config.toml
n_layer = 12
d_expert = 64
d_shared_expert = 64
moe_layers = [2, 3, 4, 5, 6, 7, 8, 9, 10, 11]
router_score = "softmax"
normalize_top_k = true
balance_loss = 0.000198
init_std_router = 0.00605
lr_router = 0.0015
norm = "rmsnorm"
optimizer = "soap_variant"
train_tokens = 385200000
steps = 5878
Below are experts of layer 6 (counted from 0) of a mixture-of-experts language model. Rows are named router (the router's row for the expert), up (a neuron's input weights, with its number), down (a neuron's output weights, with its number) and show model dimensions 0-95. Each number is 500 + 40 x the weight over its row's rms, rounded and kept within 0 to 999. Numbers have three digits each.
After each expert's rows: a language model's description of what the expert responds to; "comes before" lists some tokens at least twice as common just after its tokens as in all text. This comes from a sample of Wikipedia text that the model never trained on. Tokens count by the router's weight.

# expert 25
router:490453512461457584515477590518462444505549521524506522429495462530473488511459480497571513425436517506420515492468535524533449499602465521517493471493550497486516474492532560422491440447515467458521541470455525481538567461489495486557453573448534497462509483560469563470458480499511438470
up7:527543667488564509500494494562499573471499472504504518521515486562504464460525458472472487410470468482504581463473518496453554516494496515500456495488500435490469486560500524462498506499517474422520502497555524427493503527529500476514460499474494560467562521519418429507566445467496423468
down7:508496474500469511533497478496538391535506560496502503508419408463523540492489497583550426525591512472504445498549497507515496457404503531514465482526474530509481515479498479503436531508528482531464472538499529525584504489444520461493500436518518434435550577452497503474518516517619524519
up8:467389433456426538468496481521527494522538537511492468436558521509486573522450476523468478500510456516471408545470478500538502496563459511528500533436498452500535477489491472544501470457515473526487487511478502431550580518488518519512541494502639478444490476432505460499568435482567503509
down8:517555559527465500491459548507426467522427537464467559470508516500454564496508342496425469424524509485530502478494505458519475483555482498472479515543491475493535552493526362447504515506510529488526543493528505463494487578481509561497519425582522506513506510528465527531501525541506523504
up9:510495455570445519512515501548531506458529490452522495429498512509511495563494481498543514574551480405528454528484425470462532454517524490499555470528487458467512449495494500496488496518511481453459496471420592495462554573539445649525447500482507452431542482504558555478472504479506483494
down9:547462466564503511494487471529483480595498524516508545484469496538466494507487467542461402535512442478504500476459521459539520520513480507445512502533568489537544477482472550446536550420504478444448447506488548521475476417518525496560510424507553483508491548480659419523508522506483502499
up10:585503536507499502563513503577589491526488578491457562502503515497490459528527510478529527432495486459426483516517541492502504472575477471498524558513505494409456474466478532454526468537506493466496416490512522530480503532494490482533543472455568393449528551500569553447504526456489398500
down10:524507479526451498461519500454466482489560501485542423517485465600541493387528495468530441494491406499499415528493492517523532506441484499456464521483590502508501518481489497530480544546466484528523367489522491523543523487484463550520513550548537475507477624505549491495519464505472518542
It responds to: -ist/-act word pieces
comes before: "s", "ed", "ive", " of", "ing", "ic"

# expert 38
router:465451472479440526544501509533506505444572577502538546509501451471491525501400448471573517481516478524449489508499580499550457563554522520551448440566569512455537461484477539483511475501528428449494509487464555437520530437520486502519491474497570469408464461568459517505459480490487477494
up0:383470448519432490501502425490534491488488600474527461510462492462492578515459458491555542495433518501503483559551532474490482538488515535510476546483476506471511455505518500515535387500509522530495494551502495468538602440440478459510549515505442457446501459487499468516567490518543540418
down0:520501517498460483528550397493501496494456522405549443523504541546518550486423501501473495434493533479483482531524531520452443491472548472422506489549500503487505500531523476493416470538450581512531536572500543476551476508507515454531514482504465595438518502444580455547467455480561568511
up1:575483517560450519448480511494468465462440481481502570515522498521507494472471455480487500461543425464526473489501531499447483453522577480545466425509445455530471527612492480500552436419452565467468561499447503477508524497447589479599545505489475460506486499469474532529475501495474514433
down1:455522456489518491523475474360496538520529469438553453456523531438522510431491489498519503491514558505573558405466491524504493498483466510496551445502487466472445522491500464525498526539473486509493569560505470567497597577511506550469501513511534537513492435499533494535481399512524563450
up2:519619403449466504430489469535503492435502520508492492505524486480462566451454481461539476447530509505388545476442507488536492517500449544526469483524528498457500465535489480503491497561471411427494517533488538546540545537473461494524464427537446498505574532474566474492456481483494446544
down2:518397521628494519516535531519499531534499442477522499505504457480499463541574498497511506486410500514497500517507528475506494464499514506451495588504483476505501547538530444485481500515545554487507573432476504482519537386535450397490480541494497514505494561514382490533497506453444541505
up3:498479583454510476494453518485470430489474536518428488498395437542508504450522513553563513562547593521541502434502473556507484498550451503504482472550585494470482506508482481429462565489480483389481487494498497509484506526462560479484442438495583566469506471498504493474463527497524469465
down3:522475576493542491555466525500452498569570431494544463557515513512510523551518454479506507562469534461470511510551473509532580431501526395488507499507495504470429489507433474478405533483525504503540523501544509509400501437486506478510507502431531439575555455512519495562491467549489475445
It responds to: Mid-word pieces of common words
comes before: "ed", "g", "ing", "d", "ular", "ly"

# expert 12
router:513461494462491544518439585540412489520536494471509583492471470517495498482519481490490579469456504515459515579506507529547447550497443556506442486468588496465554521461534486460472477540489473513482534454483547437507577484461478468521516535479583551443489530514465577455519428468511434535
up0:480432472517440518522536489524424542451499457503505502497416484486518502491553517495391527492497462540427537522499464562559499529456486505481513561519483523500485581441513502422439579535445533504544533503499549506455501511492495425556569525504494559497497448582505493521547457578484493487
down0:438467558514584524554453498448493493524459466588603553477497484445476442490461557570544508494482540506511539508447547475503443506527455606459505496441459500519491556524467510471499472537462483481521448502495512452498474567482518420544485509467511543455514525441497510479545558514502425492
up1:508512508490548577489480501476510438400440525502498419476506491446504492479496543475551523477546483434518450488475563471472558579547493455527460475491476539568533386496449512464545561546476471499502547474495469506528502534507546496484511494524417523496525569498431430483503485512554557559
down1:568503487539417539444442496539546576489493569494509430519532563508511448444510504540481505501521469508437499493544482466482541558548487556515513506503569470511487457486498489469578473474447520590522517502505619477492515496426476405506480466489540498485487543474516489441498432476494431509
up2:515451477551528425544486579530509465497430532478459498425548561588510594523488500539527476433496559501483624551503547502490451498489505495486503470466526474523499403474487507514469435549558511504518456500548500507563531487482529444508499581496486527516466507562505521445506506523547493530
down2:467485390544588502500553518530511557552498438463447505544429447545552543504505490486515551465449500486541588507482500499464511531505497486514502511448457430470495445540517493464533516580549533555469435512430425495517508500510558517476489488575453421478550492531492516436468500521525496495
up3:470539490572505558519539555585466468519456471438484444471449450489497509434488475503526574545489517484502464508450473531498477488474475571541489492525518489552521623421591497500508475526485536429420540457520506483488491480474516465497504523505458530450468506533519561482502493554423435552
down3:501489516529570477557503507402504544470522498401534579484489513546537456509521506491491539456499454481538492500584479495562480505545489440451540498498464506442520491505576496472383499482452474494516512491517438565537475584497490499467524490486517525503494574448574513440492531471498407499
It responds to: Im/ab pieces and we
comes before: "il", "b", "al", "e", "ate", "um"

# expert 59
router:465448463465439537592464543547505511533512508502523555477484480495508476445436445487564489507456472551489506502469536540529430558483512569525469487537519511494555430440498537433438438530524487489548567414486549441507533444468463518563449505464500553458480510567498507514514429514481461510
up0:515508513426510548539420487523454483508551479554541613486533525509495497487546484494472443507480478460521501471533520547443470486500496511561520497381502506465463496509535504497520439432503607466568553436544502491448419487487472488533529527476566583458511549510471513470474525502514522448
down0:491511474501507406504523515489491482498514479488473496494451537554577473512521460478511485487501502530517476519516510454562505485510525477471494505601473494500541499592573466491541547629511479584396520547504409497503466483457561459522491488502482495497473389473483488525543469465502419533
up1:505500551478478512561523459467507487487468479467543458480548513528492503510401450558503494480481505544497496499522481508512410495507503513427571447495528497559521362418512530463455440536503509468561511504494465527469502425431456490501526515505507495486629489513457540516533431463453512502
down1:474518451557459496456496549573470569533494500569579474557514566500484501459523468502552507553492479514429487444492460517525439518429544498460478443522447513529470462530506471545505502410584552518439443513547546441487436491481525490502498492551489448509521524534506451439501524494581461520
up2:468454509492438509601518578449468506556499477502494525443503493509513486502537571504515424440427555491541486498526519508525409508487508517481486467518497457509479425502495525505586468499514481464491496408552459474415572355514520469507470495554483502502524500525528505471520512520526510551
down2:516483516538505484461499504486501422463480527487494549451508638474490575442503533486556534498497501491450477463474391459498503492483523503467511467589502510526448500504501471478456461543548571546516497515503553392454515522541504455448493419551521540476495517519494450502528496579521574504
up3:474495439502475464492500467510462508486503459525497529519499528533511474495427515513434519492388659520490479490550550567493532525517494530486506427492519539445506496533507521512582554544534512535521495520481437491550507486531459584473536481429460525500521494519493543517515625505469462463
down3:493482503499465527548489511501502488491493499516504455455587470559499519507495505490512490530503431479554398504444489573450495420570496457516469476525533451582459506479530582550497455523451514517499436511452582567512461497493584499534442539431526464482457515584467498508463517495455560504
It responds to: Digits in tables
comes before: " |", "–", ":", ";", "–1", "–20"

# expert 62
router:502460444478446474531490539551457503570548505489518541506490490535532496477467526479551508433492490532411499495464509548535442528532479538491482474539525588503509471475540569429446456519541447483534547498456522418506564439497497458539429496444547527452437506563454504444495407460487519505
up3:502468559499441462527550496504498473574470446419542553498547500557470429493523473487479612417503529526556461519520478500511491546588540489504543503428550496507544487420464498502505538481506521407500524522466509469477511469473453507498561462476470532490485497556455428505471499409504454491
down3:498517480494481504432498504524540545491536491563512526521503508529490490390509427512460459460480526580591465501469501491456443526518477500535529505484455510521519477487465544524501579442429593500515546544506483496498531425470502576494487491505531505504434469603495387495498439556481498516
up4:521555461431444544496500495492459480481523456553530429519519514487511523573518396465552464490477459447416455547511542459585503503480515453471498523524510504487518477518521573433522499505491501478509523568496547518547486472505533520529462509503526463485386478527504500570507401472429497568
down4:508592400518437517495506504502514531527481495577477527493462561603518586470516518488486491558441533536476449529475497514492493452514478584462486468502461480488506451508574495521464545511514493483493481533527566497580446551518488464509504400437502432506500521492516475473516525457493459406
up5:500530530510533453541498610514535517501501486478497500454434531563533576501508555502497470545491499469470503515427438488507517530506531449482438503553498553488544498500499619481484479485459483517415480441497483546511532499489525501482513609481454409451527415520541492463528428498473538460
down5:527480577447511411517449507569491520478456572490515514504491454523510503466505450517520506500496494457485473534477553506475531406547383512561517546460445489450488491482487491520564497582536489546573496557487452472483499498505584444486507426468558495475550558459545521512445455523498510508
up6:474527545504525513633503513458557469493436432495416532518512474544516528517610560502569477493488469519498548486516487490499500497486517494440489488527532465563549507578497499593497471541479502531507511421461496540545546525417439478450471560457454482490510524496523443473497518470468532527
down6:504548545492512418491528515439447482544496505439542515494500573514516523507518409526420549529499516516496506552445561436522466442491479541478532568509450459482481519475502561494480480492499595501528469467581468491539464472488565505513540485445564501535409535499444499444443507447511551526
It responds to: Commas in dates and numbers
comes before: " 19", " 18", " 2014", " 2017", "000", " 2015"

# expert 32
router:513442508508481508516455529530451466510531548464564547466503488471479495487421443459527554445528402571437495498497564502579510507562494517545492450570506556486531473463565499457504428484541435489554518465434520435523572458499476463571448515476512531474438498521488521486491476442511512500
up3:499500527478512531476517534477525501535531517499491511437511452504564465474589478393461487500491523511408453495562531533525479477545498445468454463543470496572529502511543454521503467532568537549455514556502501514554498604576458425537501429490525547432496498583504478498520480539551495476
down3:506445473554454462547454438486477646539518443552485482462479493474530501461496466458499511479474461487454540492496449513496505498462495614492536524480528540492508499481455509501493546518391497506521544536485462554427559499509510562486499584490478532528473463510466465565574506492562505456
up4:502507433541474484524462461465492530573525407431384527500534511458515464512512509494469488516499425504520535453505522411498595517467493466553502507490499487537446544521497527417498515535482477496480548430462510502569536500589503419491501524432506566524503549491479517507482495527556483436
down4:558489489540548521515494529521522526497459497498534485529381445522501570485492532475535532534472523500522346502485498591469432483511466546411452505546531460485493555495499518501554510562453504538541477487502484495466508504495552467510470508572499505438529452502496522453476471502391547505
up5:492513465493477514497458512499505506507504463554472398507507494450441540443551502494493501505510474489497531530492531484560520517548456596530514412493537514511493452519542457457449620566466492521511445461578511524497438570554472483468452488453510584489512537547579492497517495512496416458
down5:533510465501547520504504517494511553528559608532499495496489505596508433356519517466572488497490463499499514515498491444521442498566510469500508488510491458477487505484463507509516487513507542502491516559487524495485557493489497582509499483509482489440505536503395455573391424419484499536
up6:482529471552499456500505527514506430517495499432483534505526423468500471455523540470539499504519490437387522514485593498444503455456530571560448515460480486490489548539499622492560480507555536492480505457527520515485409516543537482423497503518460466561489565453490501498487561444498463513
down6:486419439525520458486568569532527489494451500520494551476436478540500411529578508444470476466580516419581486542500519537473507446502497517553483468503510540487506538476479491584487491590495481462419511549506543494519486497497501482508535502493504395496523528483411478487466497547483566509
It responds to: Commas and locative prepositions
comes before: " the", " and", " ", " a", " which", " but"

# expert 15
router:523435467509442564507488525492490494490551560503483545493481460469503499506433477483581533433492492516497481525482570515533428511520471509556431464527586541496534454423569523504515420466545516491537529488437517474537605474496462505527429555444535553453489515504469527471464469456446466528
up0:505482490521506499476520498499462563492566547536535590500506489518497494476453497487512518390502525521481550526498496602536532484468469472517537504467500417521438447501603581503477484514554497532497535466545465462476565519453459483487501497555514532459563465421576550556495535560540505542
down0:492519357501544519492524542579466573489496557491503471501479478499509480491505531494507507499548547470463496503518484452441498562463510554424518525450516536402500510469450419513479450418516485569572541427571541500513509517501550456554509449524435542535500515462537497502495488492524501483
up1:482453429483528456460504539498513517624545450470435500541460399469469521532456549500489498501541584517582548544492540496495552515516524479521505523494590509454479502454503462528458601520511512519514534436499514511571459485475516538476500524468526502497556515499495502499519508480486379474
down1:488534552492513517488543496496511535513556504472482513582511527506491466476381397516512501538457521489488419523566494492458545454578534574482445446408473460564560497482476488452523493543498448540460421502493475499503487485494436505516529476571493560559495509435483535529527477501549499519
up2:513510494472411540509466420504510427481424501478476545525487505460467508531456529533482508562416476450532482506428478448511550535503490550517481486441520545597532513491461498498519499497468558472528502480528519493500606541440485472551496556518545505519508504560516552532443381492493563499
down2:524469523469495492572508478486522493497489456540521496498579519554476478485519524504574463489443427505460584448487533575515422431589480471517521476522440495511517450520494531508444525498532431499504522581501463544381481495516479542474561540419502452518496527475489485449532522571490476522
up3:466503461491509531503497598447425530526483547567529538503525464500473476576439494488549455503498557527556508524489582505512542532507506584442527469479529492514454624494498501517432546500521488501527494463578408480512497451476530596504515467521455443523546491539504527460511479492465512463
down3:526514473488567516480451506608412555503524469490520487474501528495502512488462464534544472494401555514491538503464546534475541444559490496467472491466483534465497511480507517483499495488484453488436538515434596559505553512568521528449496475506469598508467490451456401585529512471537461481
It responds to: Mid-word English suffixes
comes before: "ed", "s", "ing", "ization", " of", " with"

# expert 6
router:467496480465445561516467510529501512466526514495540519477440452544536543409456471505571569487503457495509456504482552558531420537505503531555466486517565555482549430477568570431511495465546486502506516466499549471522537464478426537561434548479483518470490487535460549455419479475496465448
up3:508443478508503499445529399535449545541429552559524432501424473495514485471451466506548518521503485480497528491522513496517496496506528444522531544500488571458467522565512538475486412513575451502484471476550538499566531446467474471517447473566493504415490523503465505573508392487489433520
down3:546454470482503543534619501459481537551569489504557506554505405531540494452518525415418493513459495537551395492483461477507507526436455513560510503463563517539525550511491510517500510444494550465530467517502391492495564501514515561509503464499451498505439505505477477463490498470464506544
up4:482554505457480577524422485465472584450476497546483514495551442515458531492492471531648513458481471496481455528565509500557463523484482496493488479555506514484470459485470495518464516517550589488512453482510473478522466549505546546512529485449523487510481459516514517507517378487530405426
down4:550541473581437396555474478464428518589495553553485501410514518566493484472518473433439487532465522491505440494488488571512484522449503485529525511457479466498465535583502534471453564493504494500518600532502529502501465476494580491451499522446518458533501475485516417503485528531532507517
up5:489521502526472576486524457502514503513503516502504440480499420502510521490460485489474611491447577451502524492535524504511404417578482543487576499478538475493406497522493495510566517515520493489553508476443441438502542443453465488590490489469492502501506596515525477524502507500497609506
down5:419511498501487584526482564523495451563508470507513477474538511434458483451497519495537530467465546483498491475569488484565495457463446485515502486550502564381494482499429484524473503408510551498502545494498530498481502446502467552497557528505450485556541490430548509583489590481444501560
up6:527480567449462560501441483445459498500508575534503569511454486524485546471505505450541541393520493414521516500438489478591461500516480516483500573537538502508490515500528495461490534499492497529459514469475543480503549419539465523522475497554424626533551486500497478533474507572446496460
down6:494506558498558578479492494422591532480483543518412471538512576464494507495485511524573412544538529481425538433516496520494498481571506395505498509472511511464461481497508519527490443504489426497517514553496502545520477513497352467518498504501508496482539486505511512516492578464452520492
It responds to: L-fragments and media nouns
comes before: "d", "s", "low", "th", "k", "f"

# expert 20
router:518438456467452467583449490560487493488501499450557553480463424504537532436496455464515526489526485538469468565491539525581438496565491540560464492532568548439557461493519532466460503511503451482525518461484535463492557485445439522547485473487564542454487534587522564491450476467487459507
up3:496493518536477521490509507447556475555508524471579427540443508537546430487473552500466524462501567535522492513520478476474552479500505452568596514523462519485519506389571497448500511506487565371506577494483498499498499559519476452527481502469547504503506481528512579481523595479502499476
down3:497542397467541515563523554500466500407495490560455437455551457491470520488510502412465508519549498506492524510463507586531477514514502527427511486472500507483493510552436493481428518497560495525539539433494514561532431489496450594460547485518446505478599547539489496508543447492504478513
up4:530503482493429463567464487426495534594466429424541475513490475521530546555485391460475478454533481531581532503461481522455551536525526571439495509525479485454496464509519497445505529513519504518553528453462491492488464467513545496517504515632545452505480498511508525511426451512539462470
down4:536508493594445538537497510500475530426498479478433509553571480546512478513506461568483451536476470581525557505416441490459485580519489467418494505518426486460526529530493486501488537512500467478457589512504498521511509642500492544498560507486475484493501508501444481498448501452436478509
up5:504542488488485509507478472569453535521519528507462555523498528449429546555504384527494415503425464570491495479523541440489508499515502473511531424481432491534503541490499500448511479471504506504503496558496472428415482613503509513516514474502510579504500408536576573499493523506514513450
down5:411474507472501492466479480481493498478507453485563506486491497473507477560477559530499489492501508447532477525499426566548495534521503490561455502544569522452522415560548459500550489490502445500587444500497594471597505396498527520535523529506482482491564488382468480523533514489450483500
up6:583502439510493519514501459523490490518471563397512496461415466498601511523434507484557503423554512578514537483503562390356442470484481498469532530472493508487582484496503500488465502528494506509457488497514500531503504497500497490520478494518453458503497589494507537457507489458524532485
down6:548498499435534486495412512566497517460547505501525595445604498500482472504508447519474529476454511522498510486461511498432511472510412422497552514509536512528492519466443463477495438486517474441565526535403514504542477611493498524499472492582444517509482502583469482496521506535495518543
It responds to: Name-initial Ma, Ba syllables
comes before: "y", "s", "c", "z", "d", "j"

# expert 16
router:456481483460472472582403501536468484486554488468530554451468459505492480530482441474527554478511466495478476530510544540571500581515405521514466477516529525471531496454524575479459493511530431466504543491493539442554588479465474518554496481498537532452462496552429507432473455484526405484
up7:503485477517469569529537470527465398443531457504529493518465491482517471489467480499436423492513512479522560569528624479519397539516473489483431504510475469507513524513506481453477492615472459507439533523488493542544455443452528522443485516540464492416480502491430527473530466527463484499
down7:543566503560491418435442537491510484523503556465487517469514533491506491504510480528530511442365511532511492497396535500434555413505550516528517560514517491442355474569527516557593500495515505478543533518495488486484560472494480486467502493502505553511518472489491521477486492471498509494
up8:499510503497552463472470529516513477512494536437562507581493527511505524478401501389466500515534467513569439544434479523534520499492517489531419418601428493522489487478547505562429427500559498474488547470470504423516486511524551501537498517516509522486488499550502475431426527489507501542
down8:552535601459500516559468434421491469500561456503436494482501454517477493490575477567485513472509451480431491376453588460583490479549441493459516498444546501493508488468495521457571461448485500541516544499534491510535508467537486582525473500527504510502525496465502526503545564509468516501
up9:486474515501488511461501506498446442482528472485448406499505506428498537478565498386552533544431526630500489502410473511469504534482486489580537501535548489513501487453522495507536532502527489513495548492515455422506544393502485572541517494500517507552534475529466530507430494455542522488
down9:498465500456515507506522487489491509502411494569509495498499431430458542515478572492551462398452490494550547467507493500498551546479534467501542504578556493471452517474493527550502541503518503541486486522469499436548473463542514507571534464503423507581492539494514450459499500387606451490
up10:506480499467506486531427492502488504472576564504530529476546427436449495480422488452517411515531582519551497434516458461500483466500519592542520484484454545484499530513510604512474457473445481475494473567511598506452545445458512537554496533564455575515495518500511522477467517514514519501
down10:514474480517463557500575514480428578549506438506488490574488473589594501472491509480435476537500528504462488549503514502425518508497497473465476504491521466472494501552484508502452536567512508568466548510448436483533477338509471443419548506488492472534550504495502503559504516503498529490
It responds to: Word-initial prefixes re/de/pro
comes before: "duc", "s", "c", "f", "mo", "port"

# expert 10
router:528468454472460582526503553500483481502571515473531546461440468504505514482483459457550513418479459582397466513488542484569506523559485533520453420514528550517542476452549527424489440507500454486532516531515503498517563460458488435523481544454497531424473479581513538464474452502484520458
up7:508476536513412528393468523443513504499507499544483463513521519487431503473490476601479471583499493493445558489489530469562504414589523497532495474515502531461502496581487503392414479401528521461496487491479490515460484519544536495493446498445523546490465552474505528483493499524554513470
down7:511551458460593486522488476605526506488519502480504441510497459511487500536510499487507577490490453604535389519556441533451498519443502509447479530451491439513501526487472597567554546515438432555475528489495441500471501542478451503437507528526509467508528496527455481513520501492484441545
up8:519460435548412493524496538517529421429422507551472470450495501499553538512504514528471501487506537510477504482515518455516470451551482461471495507521481625567486515503519511458581483529522592478513511435555527525506543549478554503442547455565517511500533503403521491555504536538469452502
down8:510534517505568604572499511491490530551502508483515498533460410494492522499494500499537469527447394518507496502504435557524647541472520504422449509521485493500446513454485455484495522412517489536499477489495459467499535458511484509448486500474479565519535532551504500446482481500496601436
up9:487469597524489494529519498456477494516502548525481546503467479529514496534431488597570481458560579492532467497428514513458515552498510476533475392455458537536481545536564473420456491544509561491505519534499465493507498512527519473505382469539569540455496486457520538506513581493497459483
down9:457501551441496483553505538420475493502448461437538501512518561506491504554463472662495472513509437424512540548518498616543531504482486476448503441515548524481506521469505497502519466473484440423550478506567500457586506512510506501506483546465521504431525511457484457491486535489525500495
up10:495471547555452521481549439515498495499507488539426568463548430442494481482531474477497467503627519460460540513536514448513427439571556549501467494561509454512464510503563500476477539477499526522480475552561476557499423487438550479517469479500460462498529538497457504495421547544523464446
down10:503490502555482532447494450513512516615471538520504489468463461478502456502567517499412534536477506487479561474427514452558506477504552423497474587478499484472393487481513536560468533521475551487507441610490475477504468539462527507516506561531457469517454490559451498563475533471526530469
It responds to: Clause-ending commas
comes before: " and", " the", " which", " he", " but", " who"

# expert 36
router:462499455489422545521457531507510446453542574458557547433493501515497487510443452442519519468506422546473444537529526535571502548532489477559449466510546578438559443480526566462467478522513459488530550449434570455544539465498457494518470557496567511497468490541491552486497477490501529469
up0:457485505409499577578453492476534471521474527499528506489498492573419470554425451540518497501584516567570462506511566547551564538490529526502474502451456486505453453482510456503572491516547522512506457497502433477500466512533453446504500491457534487500501489553419503509464559460407501510
down0:487481475587550447423508540454464501499498466515445443547509509466603516501507562460429495460525490492470568430494492489494485525588436503526577497524577539496549550509450534467428505531488449462518499480442515573483510486495543537484514551460477515490479471486538439533537447525546476462
up1:487473552502497485508570492510554476465467515555557507577515500486502501495474479508543518496494426480487538528508409443525462467532375443508493491505513518545522466413515501524491600469505559521537457505515511449536508485431480602510474503468503427477514486556513497413433487515504548548
down1:525518480494549532505507573514495497511486517525457595453471500560505487539500508407425507459509591499511516509519501479529595504500495494519443475478504473486460474500484437462562453506424472494483483489474483505518518566629395526510525497499508570506513501451451482517536549493403485477
up2:528563444468415505507513466523503568543473447479499429509471479443453471497542461482458475490438545510460502568545594498505436415504504504457476470474507509507448510549517547557549509464473529540502420442577559534476471485493520489507511494496480508490425473470514453577483486590490509454
down2:504479568494459518501458481497521534512487465502512538501605563497524448475523495540614472515508460441549463545452438506463499556460542401541529531552454527481481454494500503497504509500512483515481487512475398478482532471481534492515429521475562473450611509465497531448474479455571517543
up3:412448502528504478512515499504591513495469492595512421517504566471524497500523564434533417466504475493478521559537502559477499475505560526484517505524503495459539432549599545378480506499440501447469529524484490512492537473433469468495509488502496502503489529466425479518464492539439552451
down3:474494567522499497484496538558407491482505462476516483592508499545500482461510521504513569502449473541490580451504503498421570519480513520472503501518546561367459535514472437485527465498550434507533466499471494492507590541458480462511463499528477487524534436431430556542492486503569524500
It responds to: Relational prepositions
comes before: " the", " a", " ", " his", " an", " their"

# expert 1
router:520455478454473514532428510539483469481562520468466537475450474479480517462488474502587529464520508506482486520518501530548478560542454554529460491509542515496610481480551598393472433552570438508493533458487560433536539426470454503508469547456534513465441510514458477469526486473514487523
up2:553607447483541524445480478508554490518492500482546509549497492479513570548395523530481524522488539476535480531381455466471539443468497500484496500437494499523509517542482548434498469498497499532477528432534479498482502481545505525551501567447469562446585530504481444496466482535451401507
down2:545507550469437491501479540501482508441507501468606515457473464461528519513597513514479500506506392484458567510450455553504520510509575505446517481451451470510448485502593498441501550530496484517493550539596495492498473487512483507429416551506517517491495485477527540436589488475500461530
up3:499487533500510509443450517559569460486521484485504557424479454580451406507445472512576475543489493493554502567501457430532452504521516508524499479586489471486475456459567467470488505575507479491504533498498477540486494459489438405469503511465423551504510491495496418527514496523571516424
down3:473473451541515465582473451466430529553454515525543445586449500476458513494518577555457525506498481554450498442508521557493531489494499597522569459528442494518464498511488527513503507509499502548527498494465530496517513565442476546481509480462468411439503434493503618472463513536435487517
up4:452479495508493503454548563570529460495423502492425547520503435509612520528432501444532490445507536493498570564486506482467469392490498499492501503513503498511448538503553497482535498517517535483523562489522469539441431495526521515529527487555423473470465458480477479502462485502364521520
down4:567531549460518521450518518564458586464586496479500509503488509484434427487492453509455486491523519494477526501509449419510528419436533533572510523502475551503404521503478526431538461481496512525503507422578422542495523471515471525494503527490503491499523449543547529451577520432506556506
up5:538470456549486511490525459525547575483472490465465444444544434556551469472494440478433467524490474472415498498520465562584455491505435523511516386514474444469546518538504545540486517499546492491524494518530517513582496529479515467531477528429485498518430503567504524605510541488466531476
down5:487467589405491428472498586537474443531511525582497476551456516526468490557502475497418516508526508485472502501531478454479512501508508503511560502398523605517485487383496498540499456518453501487547538528487460507499561589494431484500450501506523471487481502482520517488497503510481595490
It responds to: Line-start list markers
comes before: " S", " We", " G", " C", " E", " O"

# expert 17
router:483507512447499513515390506542468475531504533509548577498453437470485507455510499530532540449454477574442471577493539514537457558484441584524471505518518521484528456414521534482509490492507462471550532496497519494500594499485470479547492471449552579429475495514458499463457389493476481485
up7:523439497519479501486495564505502450441622524470477583533507491465555493541472537505496499526498455557502499503504497501546475481501474539497499599538516517451504530517395508490574503470479505500503472438530495496416465508573538502515489509523461499397443510564457515515482549440505500398
down7:451453585575518456491523499517497479503483500445489504500516508504515497523523500505600528425466430516459472514533488475454436535501535460437610561524532549553486459459502502529504499533517491440444367578597451494504507483498479524524479495501558503575499508477490486477500477461491492506
up8:575441470547524468500499494487557451519501497499518496525504514498459493459500497544460497515454422516579532556516461371504541478505476462515529493560639532458455517507534517496485436477458530490434503523490482484461560501548528504509507447397466498472502507443474476528512446562553515465
down8:499447514486528498497458467542426478495510485499500491466513517493502540513563454479636497474502553495493508524462514579464505495461543510542510500443526491477471505520536431481575490456491470509484513485544509530539512377382547443512488492469485476470561500430551530590519565541464487502
up9:552577531419559565499544493502450454557502587506465458515576515555504525485504553478415544566420524548479510514461526536517481581595460486546482497540501499506561488482513550495506518493436485544529499467488493488504512488509514459516450512503397530487501445448481448454466455500497502504
down9:549457489514506487472503454568585477535499495478516503464582475493491424510525372463486468530524472544485498539492472472425493482483500471505505447488503580448480553551593467403548510516505433617518516495557549511529502506470527512421541472558491484491479523490497460488510506499507514503
up10:509485524444455538496502507519500507400548478495549559473443483503531577435447477509561521424459540495500568537498583584460514491444538478473530479526543509549505510496506513549492504503497450519480453503500517480469472493532544492423521532516582523422472442515511501519528412525475414560
down10:512500549496514533433560515366489457565472500460489510498578508488475501531480610421428474589512488492559473501546487443525471506534504504482498451500462503510494460506496528495475460535503583495519547394569494495552521494503476500486551493533481502495553498485451493461460497525567442480
It responds to: Subject pronouns
comes before: " was", " is", "al", " has", " had", " also"